Weights of a small mixture-of-experts language model, trained from scratch on English Wikipedia: a sigmoid router.
Below are experts of layer 2 (counted from 0) of a mixture-of-experts language model. Rows are named router (the router's row for the expert) and show model dimensions 0-191. Each number is 128 + 24 x the weight over its row's rms, rounded and kept within 0 to 255. Numbers have three digits each.
After each expert's rows: a language model's description of what the expert responds to. This comes from a sample of Wikipedia text that the model never trained on.

# expert 11
router:122195091142177107110136095121091093146112113080140134077144107155155126148107127132135150132169143112141116135149146128104110107112124135179149082151087118140150135136083195119136091071129116121095104137112123132161107117131114131134102134153126116142092157184158091165105096158101169107116135140093137136105127123156104133113145129138093170125118125143093125110145140157138097105138135119140135130153135117164108137176130136146117184113127095114066147108123123112107127111074149117157129119120153115125142115105139156117136125132097159131146156134145163152151112119151097156
Description: Given names and titles. First names and titles starting a person's name, often after a pipe, by or comma in lists and tables: John, Robert, Hurricane.

# expert 55
router:122141108129111169145149125151092153155111103128104191084163084130155094129163169067061112123146144135138162146093158136134087121116132114117140145105093118141104137113127121150120108112108110158118100112090156098152126111070122113135134125101141124133151145152134142161109129131101149117128107146127127110118169142144136121122146119140148112088100128154122116167104111157125154132173108128162121096121108071118116186152114134172106127121138096160108138141121152149124133134108103113154141122128104106125152123106146148122117134137173172083199146154136132169149164127149127157
Description: Word-start fragments. Early pieces of uncommon or foreign words and taxon names, such as Gra, Cra, micro, Mag, Hac·ette·pe, semiglo·ba·ta.

# expert 57
router:120148135135154116151151142146116111108126129080144183127117141110139117162101121154118108131133117074111151130086146121157124123094117084126100123126162127130164113120153133152144107161069161131130088120165141131123114086159122131160121163189100123110099130154145126151140118111125125095208128088145097139092164149135143130129162122143137116124170126133114115132132083133126108153120136120146138157066129115101093160140128180126117111155156092130154133135149122118088093131122103132135158099102128148104151113126099134131121115148168140154119117108157161147187172115155107084
Description: Sentence boundaries, i.e. Spaces, periods and line breaks at sentence or line boundaries, opening quotes, the word so, and the i in i.e.

# expert 24
router:103106143161122145131120154162069143140114131094132110142160106157152125138118164137146098120117100112144120170084137112122140127137069144109112096140133109125097122123106088180125102115130144143095124089105110097166130133117085148170148110119084116108110129150139136170181093155096107111150137088134139123138155129158153162093144127105112146071135093108148109137121103144138112108121147119152135118108149163126139182163102160143130119140133101148099193140168135083080146132102142084127150120115116139153148122142115126145123172123097123139119159133152104143146135131171114090
Description: Non-Latin script bytes. Raw byte tokens of non-Latin scripts such as Cyrillic, Greek, Arabic, Tamil, Chinese and Japanese, usually foreign names given in parentheses.

# expert 21
router:200105103123119130110165123155115112129130120123219115169118148101136105135120144133103081123119170104143094162124130119105070112102154095115148142114118102160129125151066125107179136114147157092159127148133149105118126128122081130142094169099106115113147156109150156137125137097126164122109094138106102099143138140133126119128140115095128121103107089130120114197118110115184137129149127119153139168122103126140148146154124126095121128124143107155131076120142106095128137121096109129129132103120134109157126122099131124099096137150141167122165113099083157151152120131174134147
Description: Word-initial prefixes. Opening pieces of longer words and names, often Latin prefixes like con, dis, sub, un, pre, per, ad, as in admixture and baronet.

# expert 27
router:126138116133118093145119097172058141108095120106152156097129137138123134122122139143059129083120117142154100144140179139115106133125120128149129167138148092134160097113150130165142090129120126113101116148108120111156115118133138162150124152129103125088143151148139148127113076169074194161158133097134098122077162119131130114134154118081119112119175122133089127133119147164136159141100152125152150114092105124111107154103143111122110121133149128113111167118207128108134103117113127129147136132131126125143097122129105118103076137143191124118139141104112115164164156132131092118
Description: Capital initial letters. Lone capital letters opening names or abbreviations in tables and lists, such as L in Detroit Lions, Percival L., and TD.

# expert 26
router:144156109169150094106097128134120128154122157137164156149163144123167102131137118111093113129106115146123148132116144141134105086133079121140160125122128123134148106142115105133127130110163147130146141102108135101122151144129130145172145116150085112121148135151138089128106157090107145146194094143118113075129127099157168134099148138128146165099125148077101102144121158157165116129173130150149143129064144147169145157102116123095096124131122101166090129120117128081082113131084127153161140095098098143108132132087109135093140137112138129105112133086131131163121115061122100099
Description: Prefixes and combining stems. Prefix-like word parts and stems in compounds and scientific terms, such as non-, anti-, radio, geo-, amino, bio-based.

# expert 31
router:161151116149126124144136100139098137096095126130122148113193106120169117112084164133121159130166152073159124128142148124083167142113120125159106158125070110082164121085106114130159133142093130150110124118185143125150136118122144144136159089115132089123125144158103161131096129129120126110153140120147124049133148150186118108136141132122146133070122100092090159122115104147138127134145104143145117182147142085116120124169101141113138144131131119184117127093111137142096093130128083120139151144112106145136137115116096112124084129116132105170137111142115121149149115110122152114
Description: Pronouns and object nouns. Object and possessive pronouns such as him, her, his, them, plus nouns right after a verb or preposition, such as work, art, music.

# expert 0
router:086118113136154151100130095135113154141123126121171159100172110100139116121103135063128157095092073120143174145136148117112099119110099118111124105148112137150099116101110131139111103136151100137139102106108135132110127121161121165163153097130122095125159164169110080102110116128111129112145082126149178096116141124085106181131168137105129178093123118160113129173142087098166136125147115133152132153125164149155108127116117144163121137135157135158135109125117148105127066133112129123136167109135136142124153101096123103100132145175162150155137194116142136131111127115140145147
Description: Consonant-o name pieces. Short consonant-plus-o word pieces inside names and terms, often word-initial capitals, such as Bo, Ho, Ro, co in Nicholls or Postcode.

# expert 14
router:111131111166081115092160117148117131146122122091153171134157127103162130154115121115144128127169098094120137183094146125129149110149110103125110139134155144117082136119129152159081101177081123148133094145152125129154153100086157130112138161131116125117139106106162133105104089137103146122157162116103120119144091131127179133135143106117171140111156124100132110112118123140133103129131093117142127158138113113156095126097117105100140106155140128175111109157208143141071143105065125142111129141110132117100149131106153147141124172136171160164152142107165109138110156093121130150
Description: Mid-word consonant pieces. Consonant clusters and stems inside longer Latinate words, usually before suffixes like -ation or -ated, such as illus-tr-ation, sur-pr-isingly, conse-cr-ation.

# expert 19
router:148156122167159139123136120200111135113105081060111135101146155093162125130128166157098143118113098120139106113077164138067135133085139141133123143118097109135166123082096096115139145133135117133146131114129143136148109129134141109125157126140108101102120110148125136125080121151134130094146114127134131127117171138169134134128122107101126152053137120087084130198107101125139148136150095136136124116113150126120100156093185132161113164151147138205108130119118125139139125140113118118133130145091117145114144115108083107161104142130135128131100107113160117172130109098118118151
Description: Determiners before nouns. Articles and possessive determiners opening a noun phrase, such as a, the, his, her, their, this, often after of, with, for.

# expert 36
router:148111102113130080122161113172119113128091121122166143112092113135114126127104121168081105141132090088169133129114144107101139119121104100134158120119143081138166135129111120151131067134126131139131106124118211035131126151130145176139136099088128071099120121115118136124116123123096163127162104146149119112184144106130129135124105100107132121135146108109130139154096138161108122143113091104143160133126151112101153132135110098100159144156146100121124151156128153114110108099098130089151131137128143088141186115097135137118118118139114167139150135114129115126139145123178147172
Description: Word-initial name pieces. First pieces of words and names, often capitalized and Romance-looking, such as Vi, Qu, Di, Sp, Arch, plus lowercase arch in archaeological.